config.yaml
num_hidden_layers: 8
hidden_size: 224
n_experts: 64
experts_per_token: 2
d_expert: 288
d_shared_expert: 0
hidden_act: "swiglu"
moe_layers: [0, 2, 4, 6]
n_empty_slots: 8
router_score: "softmax"
normalize_top_k: false
routed_scale: 6.0
balance_loss: 0.000418
balance_bias: true
router_z_loss: 0.0001
init_std_router: 0.0162
lr_router: 0.000773
vocab_size: 9264
norm: "rmsnorm"
norm_eps: 1e-05
tie_word_embeddings: false
optimizer: "adam_variant"
learning_rate: 0.00142
beta1: 0.9
beta2: 0.98
max_grad_norm: 1.0
batch_tokens: 65536
max_seq_len: 512
train_tokens: 338400000
max_steps: 5164
dataset: "wikipedia_en"
Below are experts of layer 4 (counted from 0) of a mixture-of-experts language model. Rows are named router (the router's row for the expert), gate (a neuron's input weights, with its number), up (a neuron's input weights, with its number) and show model dimensions 0-223. Each number is 500 + 50 x the weight over its row's rms, rounded and kept within 0 to 999. Numbers have three digits each.
Before each expert's rows: a language model's description of what the expert responds to. This comes from a sample of Wikipedia text that the model never trained on.

# expert 58
What it handles: Institution name heads. Head nouns ending institution or place names after a proper noun, such as County, Railway, Museum, Office, Department, School.
router:531521396471479523490451503420504468506527585519431481611501522525457406493476477542566537405507542311390520510496577466562471483569513421500454491486541483488440456491510463583593458449513525518511529423554365552487449518468450520480533474466463441515445514481512613556517536438625559520524497475424413504485567531627539497443521552437495512453540507440554473415453413493530535514489493445502546478500617515569525528520457618475498517472540424596456541487481482520550475476494482552404551508556460474495524465520568536513448550522564440502498590530511518509473504454474454509515398564507577469446467428391519485541486562488455554490555458508502539480551465458593542463526
gate4:501542600549476510528563535405583491526492538575578538497530565444524484616588456518512502452518536477429506454585502462464528490417477524476581532515469490427456590456457502553450499521550530546498470513591509513506568448571583573574520508510507580509512536515433519497486478454487422576543436514507483478433497514520628459579504530413560523412452520540438500527489483541491530464483585465441478535417478447519489536513462455611545631436438540492490531432469464635505521521570469524506417625554523564579532430580437498556505438492581483484506524469473468562523534564514493523447456502514491477472552441569461448549530549462437441562490522563552530435440535586446534409570
up4:489497551479440412558556415430486503500584426514556480418446506596433480453524562510513489549495459573493432459444455482597481475453551507485477554410544492558535525469470564470559484476499476501475576518498486388506445476538492464473528521473510482431524483570491516488423548489483541513501450580439525510537466481497530476405546416559493506477508490420468517488433440461459410529438526498547647432509483440458470528536572536488634470466600445587604441547578492472562457511474508518569583478452504462489562540515542553542463435504415421554475512502578499447498514456498548494548442404505518539459549507370493479570533506489582474483510523503441468514639488431436344516479
gate5:499469506491501536533443488494538409591547518586461551464482537401520547527433507501520551410513444517497414473493584501505500542461521430495464407550466559508429620582492378474529562518454563524489567465477543398477471591571534603413582535516450473572511511519516547587533523466509460505487490477479520582565457417510440499474514436470538467544558440514420425506547543552616424486511465508458468499444382517502492469486476640443497481510431487497524534516533429537431521462537527500469482529535464556536483444565506486507530493414336547546450431505543492536488529595470489530444548511473532469397432486550439478496487481464462512456388563569474471454589566506502564520499
up5:523399518463508472496451515560553474529485547581510448525467465454468487407502533565516485496522665450552519386599461491538545475482458429559511483532563474511544484491469592464528496527519541521563543516548577453550537499550524596481579525463526473488519498456530592490497481483556455605525444455457630464502477469532538514547542461477543377440432496531550426501479472527472467410406434426530496568474495432478418578514554486486619450524556570600502453565527436552450524528408551565537557402425480484553502454515488462481481455394463577503451431485597480490403584458463507506507515551431543473463498462513467492430501513468498451591535495504546519505481562457580510417490
gate6:478421469364414571431509407470589467534471473514478528566510484636474577518524509442554480476535562488556432542477491548487501546495540454509452468420475612469414561479468454506591527549561525501490572534544592575591532478514463484500451517456493519413412464498557423441467542571584561490600512450487578488458486535481485488571443532502500475471467468486511488568515575367477600587473500412495447471539512439556500562499444465529470531563512515480451550548468530565524441391551554405505571489561482466476538398481505490491485541535510449487475523485477547432479488531578595544542528451496553521463564456535564593540496438413563503549514513535449546461498534501497594569507
up6:475569458557474467548455473484498519510501574504562509521482526456480475524499501498578510496466474470574529464556481485485523528542506550464516494483511510483463555448429457517493425510513445467533528535612574422452458524509475468546571519474619519486478501483403522578491469411502575416458348469547539519556506486511454488450569550589491385496518502528525440558498501459479477438624452444504610440460464470465491512477464567564546525456592466463455530470414465456486582526484494596558533426562548435481558507527547455445509394544502449498551502514512447467572401413365470424562587560406429506428541550443425495448473493478513472509519530430577456572476397436524522528411

# expert 28
What it handles: Plural and possessive s. Word-final s pieces, chiefly plural and possessive endings like Men's, King's, brothers, Democrats, plus possessive pronouns his, Its, Their.
router:451521453483427485468543487382588483538482549547496450569526558526424445555452472515476496420488525503419567428493548535562468556568448458578452464543528520514480461558543479546580485493459539368482468532521478427511431524477441520579517521524483424579471524462497515469537485558551579520544428416405501556554519507542536593442597556471541501419576608468554444416491389528467580493536525478513487489480591506553406502456490511475483518580580376514500553540452493481512358450556422553437490559488490433513573481452587519503513488528441444402432634519535496506439489493490472465515512550483513433453482496522563531537547563520433575504513462551542574488492513483460490533495
gate2:584455562499475527535456518535632392484476471488583394559532445538444445403573521519514496490441485456554499500473533459539504522471537408554504420529507475552516431491434360528565506505515409476512521480493507538549483549495523592492503480547423475492464488494510635537528500399584463447525579483489528557498586478540480457536498378495535473513475433439600381429468537448470454512482477549440525435502512492505478521423519478489445481590505575396501520438515514575480575550454570556517612459500506475537512488527567430476517565575475437535593419446518507565482575601472508427496504536508581489499493480477533525496529506497492516574447559560459438424476522415500502595479
up2:625439420518454455521534539501501533485517493535494568480526493495529440490551422465516599466556425529529531517465490556426402585543459506469449539543576519513448550584469465556561472563456519488589536560494562496494616437547458524575447471582445483510559474495449511477513512532479455544533537466527530566479595613463532524378595510512573545491400485568463501518512483452415546382571516559542466483495586538508426561410487447478488482539445573549501553556409474520475440486512546588479506539504472442450603451513524517485449518492570427486495525544462472509585438506503414491422504492442434509519521637534522424419560515483500518417554480434419531519451441525526502465540
gate3:437400551412453506546469620464507436496513482544496381474502537467449459484416501481592511471479508469549515490577554460453491532547506432436515373476484500490500463476426428368461511402579445541557479502486495574493497536496478540573529523429531477442416499474560511522565533427614531630510508511446492449523519534535592470464539503475462454443491449542590491528526512460429521435397390450503468466544413443530473550461606411527535453504521502464476592481426515481489527611434505483542465436506475476534462443537447377435512567519494502529577480582515511554582445420475622547504570516485539467569473454487515537513522424519485506523469497459501487485455485554456519484484
up3:432525505501505489523512524503521352469548450507551522498550488403452478465517506464482545577422558477439551492491486463438580496362511500537527429505438511433491552539504545476503564497420550540511563402511499506475445528450546593478436369440500484559473539514432528541467497495497488502586434446516464502471474490494490397449479493407472549488488454536508527562488447595586428598482482472614474474573518485479504465466541509421463539564425554559517586511522577524450590460489523363532426500474355462542376478523524513497498563477505470516431506519501520433508512560491496491582464482472496455441604473521451596471592613532453496507529513499543473494427486463519611504481
gate4:411528547511477523510440448430496556462544532472623487487518484544488540515508516449514465489550423521590461523504504464520411552420441403606471420477465542484524481575423502544433448475534532493509520514537466434533483519485456429442461472478518482548571547522480498489580538455559504597484513490434557526549506432478489567583385512488479600496524501521579424400543487581529493438475517494495529504496486454531442499439430473506522422595536488517425500520562489483416465461412534470596489469493477551504489417498619386502523631484500539454603450568495505594492523432533520458420468472552544559504434490477449443558416452503474530505501499471538383466457621378488490516469
up4:501389594486534510486493448522477506394555474533451525568474498512536519422589554488428460481523489505532485406476545537506469490433490397432391569479477464444462480510474435621600499522459533573483520417519493520581547499469511476516480509421418477515460549567450546536532478549535424425502502544463565471496470573449451571469447504435383486507541475518492462464488492558550573490547449510528499493594536526479371517482497486473511435516551552583540600493542431480508583524473471466609512505452426446512504537454509503470567584430441483541532503556465515520509446505389534605433523493446526475376555479507457583504522480508466563387512541534502586397516465586544481461434

# expert 7
What it handles: Mid-word consonant pieces. Word pieces like z, k, um, om inside names and words (Piazza, Grozny, Petroleum), plus while, them, rock, sport, mount.
router:483586487460492485463533479443573458467524460533479414550476521483412467502480406511466511401453570383480504464446484502516486474515523483497495414506521458445487507458536498496603512450503466432500495473567480504488410537457448493526516419520425538549457514514555554560550520495633595536490523461329510534554513475575518558456548515424521499425563474524549528430390470487567534440546490442481587523437600440531463488477425612423469523576493360490508581469515446534544421499566447539504549529450491516536564460402566524584456512503570439461447615510503490512468581443470446518514500512489495445513503461513496575514517505620427549462472435503531553452412560476494517495490
gate2:440522529498439471475422536532477494449556583454530521468419489518433537540537452534433526586548439530469427568469589585484557548539423507551550616568501557512577404459487497595415583589456470491530485509445440538410508478480432432531471495551511493450444521440597452432483472540545493492558495386503469455490528458551541525477519597529503615479557525521491567500556521548423542526440522473591459497579441516493495474471398596507542449582495457500559606492533456475428512470501514555508601507511564607583424479466534455486546540490446522480469484555532509533529485565504511430446470463558460451560530511482507536542502592589539423503529445499418557513495608549538471494496
up2:530543509496520567452477469487551474617475486507474485534443592434547504433441469452572521437471557494407551491531514485603543557465507423448397466490486441463544617598475472505544570437481518483601436595546452453504545483551524598514567536415404481534512463418584544611395544432487528400527545520446572474487416495472539471427546598501487496560518463460504555507572501448495494476489561503475585449470477394440459470548458478538514429496523487490546503533495490514548509457557517514592465534467447547512576436540498465470516545436494551511590509455554529459542500497528404597515572473544551463431517472545462468493423498504553515510507608498552540545511467507563411435422
gate3:581395480473485608525549509498549395552517494556471446565432491501439495477457487595492518506407518454471481487592478396485465491483487517474555457510444543518477467420486523584519511430527510514504574507586518478476473574431443382463520442504503463491544529555462568531627500599478516467482497450566516453433520536456447511475509496478507504369479525459490492544502474378533541665532512527493509525449533468494485504511465509437567488433515511486442565472415537481461562509511463557466510486528473454492557538528480488567540442543523319531479578462510508523463463532490486577513463532438565490467463401525547420503694533467559445576492477480532445418441513523470482454538
up3:444438540458536502498559451433575568515563516478511406478492509450469465536481574395481391486576552526543515537441468675523359524535436504524486424526544538442525432510542500484485527599504512451587617639502486487508541511520474545518467498554469431566538429571518494512499468525517483470477502461496498523559494370498541424544487422472426459577576500539549519523535428531530465570545483495513489485465540437486539453444442553430439478486478437398547435482493472563452533454488582575462515428478569418445498557519510465503493433548551552505479532505440446478458535579436451538413449518529512583474521528575494457434472559455502466452443443516442574492480467451405470549474
gate4:470566416385526449516631542472538482510492490540442465455548472547442403478498490579538602533514487403517534474463480544471509483473568450439538443480506479492502365546502459582424558504434550479491544516491451551588482460494495479471429472634580437540476449461514522487460584572442473472529491471519441513470526452574479594540499403418452520498489489390477496507444482546500582510422497473449529492503453456500423407461530499482546418464526467509487514452445565519589522510487530458496549424581465452507497578485434492511497475526498469502465450478454511435488474537578522532612441494470586405354453514457556457405584554466586502485537526506499465531455502486564514414591
up4:535504434472451418482519545492531522479457522510522519482515429571589518385466584557543566407430431518477583516455446524489500433568528580437477498491465449539506485506483514573476516474485530519540546412532446462477454389485503477592483418561370477392461539472427510597512511579412524508519550538591499459497503539485544492429525543560422512484524472570546486456478453493575544484507466560495558560485477436481582506412537379503499471553523522555540489562461523505467471500494509474589501445423505624563556545442512550481444519504491538507473513529519507456501450379449576440633527480558517476476555605464476492376520467560537559608494552521481465465497525455409527521555

# expert 5
What it handles: Word-final noun pieces. Pieces ending or completing nouns, often after "the", like n in wasn't, "after-n-oon", "Year", "number", "town", "city".
router:454562495464451543503572536408539481477627481488499442563519437539413459542462417545506598488557570432447501451435486502480451548463501474581524473493565447477486475487508433524619529547477488467425432511536515434522413552480440537528537485559494503524415528506488541457519522446550528517533473467284545554542635526570513583443501458423509480415530498478564447464500490524457527487472500448518538468434557669541477459493500559496481464568582455559518549448475485533531457525502463514482510459575482421529540457563616508508516510532479485505467641550477600480458495554472518462450500537421538433502517462469538539575586539541473543482441427500527533499443539474499526436537
gate2:526534509576488450551486473509462549512493557574499503460361520443520522542468408534552526488565434490494468535444486531533418486518547541476495488544495438505517517480590609530478522548467604533485537477420461540470581570497451539512569448597501490488613514488463583527420515482436457496500484448521475514463634457502446443510505546593525510490462502549437582577472471507506510549559556541442423474518561500530518460576498540569649529481608453603555417418469411437482490476585507569441423539599614553587482506504438494495506498569548543468535515460454543571487419495504578538499476514543433465497508538539533492383489438534484458473442507451483485491551531491585455450550
up2:463410506359501522586504488569556485515490488554467537522475475482581530462444489545542460475546521482492457505422449433441542425480573538450501564487501459497472549556446574503528584484437553535471466513368385524500429455553583549514578446418463543555510647485456495457558525468452548571492520592546448582423591450510541532457616489446572529499485474555570544458516518490519509485527428551450493487484420392486503464463481508559525504420516502553531525441453502520499538532502482522512502483525537472515613455530494497580511481578489506474594466432411540483497444490408469516534418449437519558429505501465525510543601461425546473539507473588549547437445489417603451447519
gate3:361544561461473546490480452606464526492498472530578478506464528567529521507527456547474470525406586477523543425520402483534507514510477511544491544471425552436480422469506512490531477547452436531477440512500499493520486578550495485490535378500554486482522589520519494479556575563518470610561567400518513515579472510491509565469579522530542486554432560556620579545547406484583502542436562471459478527448523611521547480440441430522421525572423521586437504556477493575551515478581491557497656494518559466465472522483499426491572424472519469560532513519471511551453445515517564412509457522420502485565432451451511492477547494542473574502443459404483500452577582549599532497553
up3:498482558488547462545381471592446415523496502454587557460518480586509458549563547531448501480440574490494474477539509438521493564544576511455450470517437568438404522559425515382468446500422396430441444512550493545353466449410441633529580494589600545475493534452533594523561495563543489554501547564573557509512500491526567461559453432481519445517448528453568500480502411505534476427489518524539504529540557393493538466402532555432485494566524488534468545410441489566562501550471563490533455448522586419442545566474445491508530459477482416470455528456558510491493491486470476537448517491420573453564494513463461536481518498503501523464407447470472528441520457554503581490518
gate4:502427544467534541455486572436494403576468522523482475451583489517435376564522481481442500531455505406493503483528592447483505576529540551518537467449455455484434529486513477491521529454461519439497507483520427497441464516557445364492484530468478558476502592440494518510544526534476541516565618541451538584540475460520519429430481548525439534375533492460485540519502465495494483546455504469389555469563450568506467341510502546480511477499545372505391663508513512502501529594519522498494411532464408412519486499508438477540552589552470411569476584475537487570553427490523528467467469511376540437535412464492492535525548527555546504527466441510455450521530449520557495471421
up4:473534449532565525533471494479528468407536570434480588538420530426527376539533507480470529549516510493488504460441452577544527453504450484432484534545522524554553497624532401479480569534417407541472551486561585474499598537450528508443474524498518491485507494508541527506536467528533547430418548489479525501512503449545523577422587507518483531526406443462440531519530547558517505439636506438574533546554544480558477577405570659433599480431514464502484615560461503502434464544464419514528496528547449384493517540501480483527495439490429471442526437429479445449528542500519579505533399432558505418433572556521491531471572527547572516501513525500515589542508542499411511547512

# expert 30
What it handles: Place and name fragments. Word pieces within proper names, often Romance or place names, like Cavalcante, Cuernavaca, Mississippi, Comic-Con, plus League, York.
router:425544466452497498481499481360532470485553452491488466543531524551376487445420481509587560379566585429456509548498549502524450473501460416539428461567513470440466492457585488485595472476493474466544522544517408449562451568477459467534535448495466486553402506469512557559555514481610513601532506484304507489504538468584564521506447475515465521481553511463571513449431498462509520484482508503506586473482520535518425514446528549507536517481532408534454497476505439517571457448518468547520516561514410478495552514470595516478493511523580392352502564530521535566502518482473489498480521531513557425499501447501587516566524544523448577503444412624557554451547537423473455430510
gate2:517394467630563475474522472416514519402544511468415641526481475599427519500534483532489505521495559446517507476472494412482609475451546505536561425508562554536429454515538513538438509521478484495476500517543507554591419599522467528480506414533440545353559423573491536536450561453525577501451598488499534518448517564584560500540506445514535538550601522499559509496505472465472507492508436446478605445563507510477470413538410513435473519550522537480484497458453530536568524479504514575479507444486457477556469535421552552513463547488458396438383548470536512459447551467522485553497472509533390467460399567483464445504444499420506593426464461464420478557464455542530559494489
up2:457495529529475492475512469489434535419425509421573589485470470444503398495511514482381495450500611449482576599577476494545521470484521512452470537402468374473456519588525541475462508522485475458486505461460599559570455511458485421506561752551499476488478461529564510611449533537487479476442506516485533416600488427535548572502491533537471451561484514492493500478493535556581521509462519522487416554491499490518472528530522560520496577543485475476524575420545536499528543549470435496577432492529544531477475392456546578456620491511484542430589518512550582534573507544493500421457470493448541496487531469470527551532497467466490475511538486487602522443615514403521504505471
gate3:556490388569499478476421499540420560561465525397499427527393459581486483518495536498554590498431506513409490531536486564564434456549533504606525534521534504513346469484404458573448397507458516446573518623432540492590545509517475577532523417466507499454514481599458611558431437493496596441443417432509507536488477541479472526527551477545514523465405511515516425431534496577481497577546436453484527499483526511503500489525400466536477524511585512603555445483442601491517507497428528499447552446467554480541514584530480518458574449498425528520416562518507554539438551503523509510487543522508496528511528471434498543415472523427535586552531455527465549492605475532510507534529
up3:564452520479450513534568489518512557544496491517483642435473431575447443570570461588482506508490442540537531488473540504517548573390458479554594466542548507536467514453596465538495449602540463486510485540606509514562506534491451492511487505441529638520574479528438655516502518491513456439503528447554548450539485445531454394510547479556463495422501462525463514563489560455495574425457513514487599469494549465507493502523526500346462501418522441451489469511469440648484476448526477539450534426483528452465616498443471488558464498519533377457413531491544457421457501556470455504464523449483542476475525535574454521498420411476481446514575497442455442448480457444559531559455
gate4:450473444547570556541512474409508546527468507483491450560477541511464465578434483444554493500529503499384481448468468472516466465521558541593586521521544473498536501499465556467488519552426433610489561404583582507497543519528556443542402567560531547525378522527474462567514466440500563499496508566530433552561549515489499582526564477468531474549475510452532476521476506440580542493529480445565502588564382536463537438534444464580430549484575540577493577476537519534467509427450522509507542567522497473524472596480543425584506569552490525517558491446440582481504539497511535523438543525619456430491450534424474501596516557533508605621469465497609506561492552571454508477624
up4:430649486505577613468528436547507539497531529497534485541480566461438479470472525460540428502433501505577485566500535468568471514541508511502520456542401517503480447501500475586474503511459482500387552460515503379509482423555440446506433502493413437430504611432593429600498529442564490500494513472452524468438523423501516569515448519507458521567488517580460456501497411509591593565514524482524481415514542603524544437545533486469499464506562585412333524484486450469496565505475511478463517533523425528509550566461491437431561471507453557518533518451496534512401412536486540513591502536560501473468434519486515484514544546475553436445532553459521500504471518577373608573449

# expert 37
What it handles: Pieces after prefixes. Word pieces after prefixes or initial letters, like op in unopposed, oc in splenocytes, plus Died in biography lists and According.
router:455554501438555509420520491398512468600558554507541453490528561547431439490446436536542496416444483441512441492503638447565452470514421453465526383445562531481436462487565482505560494495509491347507533485541503458493443523521427506484502519528480577542533484442531585484554531464611548528522409525262510518502520447556556512512504468444495568467552556436524454474459465547560499520505492472558519481475549547469456469514432527415487534567510394464458499452442444516523467469518464512497533465577475510492504448465524496553506487509541429513436643538531534520403450512456488532549453473501527465447493462496503568556530548548384495423510422520537526561494606501456452492471
gate2:524451452457435454452517518545587585413426592455553479481540512432506417446504493558455548624450520481449536571538477534593536401482511445523551528529583513549499516572553518402484500525569425427541524420476452549541464452441446506466500561476534550586472473445447463443378506503531506491544466507494420421505484511459604487409598465490543510536467489429559453563525546508551484492467549505542483545509528594518534580530539433520462379451498473532438426494508502563470490438508446470428502491487549446456525483621455538536544476544506436543534548518497462431443505471621487535581489539429471498436508499488496581523436530458374447472538500520488483606585485554523478563520
up2:473549489527524520506533443476512487532468559454532497490457438524547590513550522513500510404579504483549444452497446493413499429517520544595414474481511465562474566464562490503541546431524486528570448548608528432645585493498485499624493427377526526483511378531592561464514426554577512427409518511509515536532418574510468576500555511512467472584493504581511438530531461568582514498567500469567502509529518579489501569410447492503476535450522480532507512452465419492453501381504547580479524387584466525555475503458505474564484489431426497488494440473494509423465505436458589499396532404448460483534526507491498430454545453594479439468458487554415539444522548532489565566494
gate3:594549465527583572522615440462489519536555438525534404586448530603465579593462476369464399560462516499491538527542547518562551454449457525527486447505449509519523467546480489439449477449455509462473477532481454486476510532451585462357475520538483504616408525460460567502443481448523490502538513486420479613451490496495500463496522534456576456495554452507602527527513471490551520380473540548502518519445527543487543584440450537524478517434564471512462469381521554548476563453450452528438509584494568555397587486521496577545504424488397506539523534501508536462461537508528525519472491565578428524445478415449439520536515446438398450584438518505552471465489530480565470510567
up3:521508553589527569555455558550501526534522511438471421486518428538485472429462530624548551468537502503499550433484558532550536544490546400602540540523451518462501438516552533549519510496463422521506526483458552564539551420524505473527544501504473516569545488555502460519520544489451531505511489569517500430553510559530418485462531640461484631486461500558447516559472507552490473577415472550545503543509453516489524501493524439561441636459445479478503625562537537474516572489580384531557426504502493390465383462439517621549496488546522539517540429545552579528510508524510433404518486517501608538490543437408548542568585485448501622534510545607522489490468476518484484436475
gate4:475569469466537550558514477462496480570520494470534518456492514506519541353426490530468449484528540500464529473514508484439470399478476518508430478455472560566478585495599531453502475552573449449486542592620486464616448515514466605602525486447473562523539440559423459409625501550542485502528580489476455483546455435562495480542589516475470501480510534457488533514461546511521571551482524594624493539453547593497493500462571510548581537415475397498566448550466537544515558461620433546456484509484477476446526448379452511569427562557561511548529542423489488479548459450479421574413509527508528492482454546512516474595451587508514418499483454493418443527544441543510522516527
up4:488410520422464451583549531551606509577479447546534469446511550459542521503464472502496433551525544580527486454532515439495470584494419477432510410585511494457482500550460548474573447472584456559374523498476489410456551598425520438453434511616456508608543519438555533516501507488529421537544500491553472414445502528508500530510442427443540514494422445517539445503584533471491492492441499441479416492473499390598453529496604565422468503494545472457422495506491456640375523538438478467498461455513498472514468556566550452515502509509518474513557463536408551517494419523474514555481520474537560530420499599526570427588506533427501563550533547460519478540559486407472542448487

# expert 24
What it handles: Apostrophes in names. Apostrophes and primes, mainly in Irish surnames like O'Brien and possessives like men's, plus accented letters in foreign names.
router:480509446447458453444476479470579424492561542569457499587488564530395439521477456512539497486510564321445506482517606463545477521458483472489428423552592480526482519529551532459603485442459501463472503474491522543559438537502455541527502545491411425524457524476532590536515478490596559515477466459381486593471562510620538443455491492459575558413495495477549503445450420516529517529451494478563502481453588526565430467467439533420541469627557366525438591467474468513566386478538489508434515547547433483444513424495521510476468553524532393474471605503516581487501494475516459573525509488490480419461518457443530529487490563523416545453458490492518563497431556473533478480520
gate4:337487517430488440490570489541479512573511477478511527412591547525423392533488478575435482448458588551518466473460448550546520483532448520488464467471495453487408534553472545490490530503529492598414452511528406507489462496498495470473541510518442603520538551454525458578512444556474503615534342538493497365551515571471575573510532435474605503499538562461483562473583544383470469539472534500477590488488582420466511518526607509484458498432440495481512444523514448513559492504435440594508526472454521507540485537460395515462485506439510466433391482494522553480468509579508435461454491468551543404494478439485520513627466476473435527545435464502506505487497465597474518472544
up4:577536460446590521513455583436531533410557521502478360443462475436490490450494441418576566436539508439465555457537484392513509516460546470440471520485488595497490396489490406521530516493568528497496556517559464519513502479508486472406490478489611467449397424522527502476481615520494619466498591514504501503453484505530495527464517533407434473519496501502421459549466477499552564444495544467378512486500462540565552487491507583564525549458479400507452484511475484529500545502579403480481540483541496529437544450481594490565508522506541540488543508570484542475524518411447585568482482606500576540432379450499460520417601515372523569488586511517458489507598494454513506499574
gate5:584419506454504493583503604449580400491482549476532522428546483628407450428471490545568553532443484526536509499543567489489510549515549530517588498577467540473510554439512469534543428532498588558543518438540479467510480467449402495554544471524482574501471514397496553488664499408463502471566497462477551574483492445499538499570463503495500439451495499448464464541502465421464490441495571461510384527476486535439476441475544505435369479496458595581534519531482543566493546556457499459539543526564511390416560506555513490531443556487485495496493547442498468508612476537542529572497477461469470467516474551491548514523410577558486479662422584437487447528454472476483500573540
up5:425461535478516521326494518611483543497491591641489554564453444465539490519488461536470474530565470482419461525527506472541527552476449417451498572469460569525497439410528454447455508502494562504365512510450491523525457502433514478519560597451435517502562604489399455514523468535431505530532525553534610479523515548489483471541500573440495559510576478552508504539572496523485534443485577472573533586512451443525456480542481522432532490524531450501507525443458415541479470453538507453558518522613455473504461478541374532498601491456545515468444562500478426478573512446424415463613488406504496477519521428537471517487589468533536443526613480470439455441520583554566525459536
gate6:467556566566473471490521464520433481486502600463509491460637474466557532557450499495531494538474489503514509429540595474465457511572481533409539499436465597525532481492424545564449537558441453457485493471485456552525439543412422478534493543461626515524410553432533460574509488378556477541526507549479547610502538510442569482440530413533487535360553504514568488528491451526463514501507516417499484481476469512462573539475554474513459561515556594481538537484422507427478432604483489623514610465499526519486465377515580443536517493561542537482499492576445595426471408481540466473435448561479491556397558516374475566511511501572477482458524518460545515569474450475487492474502
up6:571546523619463532518438494416530452502610522512530527516439505503531558471443499539520475476578486547491565403495449548531462549528383581509471574527573462392438571516521505476525553416525505518537539570520464532454622508533542546451500555453455518534567435528510399474493498409407485527491414573581409417497486407556559539506504539443489517526526537471446427478557471462449518446523538408475510603562534509552497491516580544565534509436456394629432448607545512581456498474558524535442476482464537516502495568421508470487485424415435482548485441523449487486424555419473521408465487433521538495493515472495527479488517487459508507533486442456512534481552556579451553424495

# expert 31
What it handles: Units after numbers. Units and words right after numbers, such as in, km, m, lb, million, acres, feet, plus pipes in numeric tables.
router:491546459514458529487532467413543411487525620508490510575539582520385435482477426535554518381497530445440569476501450512569455533565420511482475541457594481459499469483577457584565473422431489506546510461575490539532442530563444564568504451517417532532515461418497575494500515498583575527533411469401480576506622527581590522441526455491505510431530541456607422420395451540489531506435463456517536442544613437494468448509524551455540547521584475546475562528366469539532500496471491593436522458552477483480526478536544495510465523478522470519398592488467530501465533483512507507524499577460486434406528425434515423526572546499470557517494457449553489482510522451486512510532
gate4:532594460479476540459498458507459491547540527515515498559493552561474555486499424489451457473509482483516444494538555458473456479464538522464349464529483565464391438505450495474590520563585468530508449522535520602454472516514502531485486603555503512524451493455590479549541577439509517545448466562470540435380535443555621486507462507485540469474579459459475462516525515574475523480423538432460449519456516553527579461450369499418429436428507469541452588454585554559489491470648523463513524489557551489494395523475507543468437497558550445488527561546521535574587480514567502544500553427508632520497409560449489519465462438461492547445495569493520514516585552463569629533520
up4:506407463471460480587480635590473417516493395458504519425604471544462423439506512590596528589476481513465510533525519500535469522604596555509524395518509510456542590528451456444459434528501493451449470570509459474573437465458575583564434481515506543400488545490450521455477549538472551486502551477535436532496501578517518458543563517503438456480445544539627478515575483451436497464551514462530561488469437525594538513479592510537562486550549479506511460486440430382475492549368492579492454503536471450503560502523488380512603607484546462403479529491481466455459420468491489485448530576438438404466547522488435492527512509523514495511443514494435475537476468485512482442533
gate5:515447472390538480409538472553571434531485533405486514653509566444547407552531474459494566457512520418554502586477498499546561466420538473521436435579436543556433495427559462582458550522479529518547516544435547449494491615545485501498520468487578569497512489489478582498569432502480517450607453456530569578540510492601401513499461522485541486534535459498537484631491432549488525480438494455495514536530440467518557553552488482472482596448463516523539628495485515468468497420527512480482465525559537451467452563527486462427519488526551470554568467462569494595463526572536506517601442457513467527443487513529522482500424470450517529447624438537566592428454488436576419468500
up5:565451480446461493479581420576634461491444472509484412610468535513536456583495542434543490381521458500469535565575498479614511467516619526505455471572504601523479477398661465539440444550543482528568444593497474533501515512527505516455489526508566497493472518478462555534622530525459490419513547396521500555396535601555481469515440535506534563481464559517530509574501505515540500463520471495470451565494452463465508481510489459477531576517481474573491478487429565405561493507576437491438456537445542589427530478433454499545485511497532554535567565505546507578472443494486564527489535468566489498445520446557502507448408531459521543411584413516496521470446409447532577482545
gate6:524501552476426509414549486455437539504393523514560516479537532551464505431477513552444518520454594493399454481460539506524507524558473465460433521501493486489499484414421521407614445512485497417444460554607552456428466571515441505477555543508528558451506619511542490461497455515514469488481515514400540572492448480466459532583511564458517488449528461494591417475578541511444460494515487454574552534421631522551508500499452517378432483533552463572552465508445517444543484508430445524453519502530511459481560506472598601469541521471472445483412589507475512564420434494464413422585564561528430472534448583575528508465500564526455600479573375498444492452555499446525484534511
up6:497457450477531489601459515496481518482534362455427436476484519537557570559438516484518531528552506526575488607505540433443507428476504542499545482412457545474531458516547526615489500441476496505466578382436508543487529480443618560526470433453424434553454492567511475531497466434502528448562476534560498516550509489518527390526505487522410451501441513522510489560449437424603508558508522459514569516541485453563505424576547557550551431504428565482429470536568565520539510504478535553468510480473493552548454458555487443585442522472553505566599376579488560456521481450511597492519458394542509456459522465493477535534550429427535623500399570534504503483486519467602465410536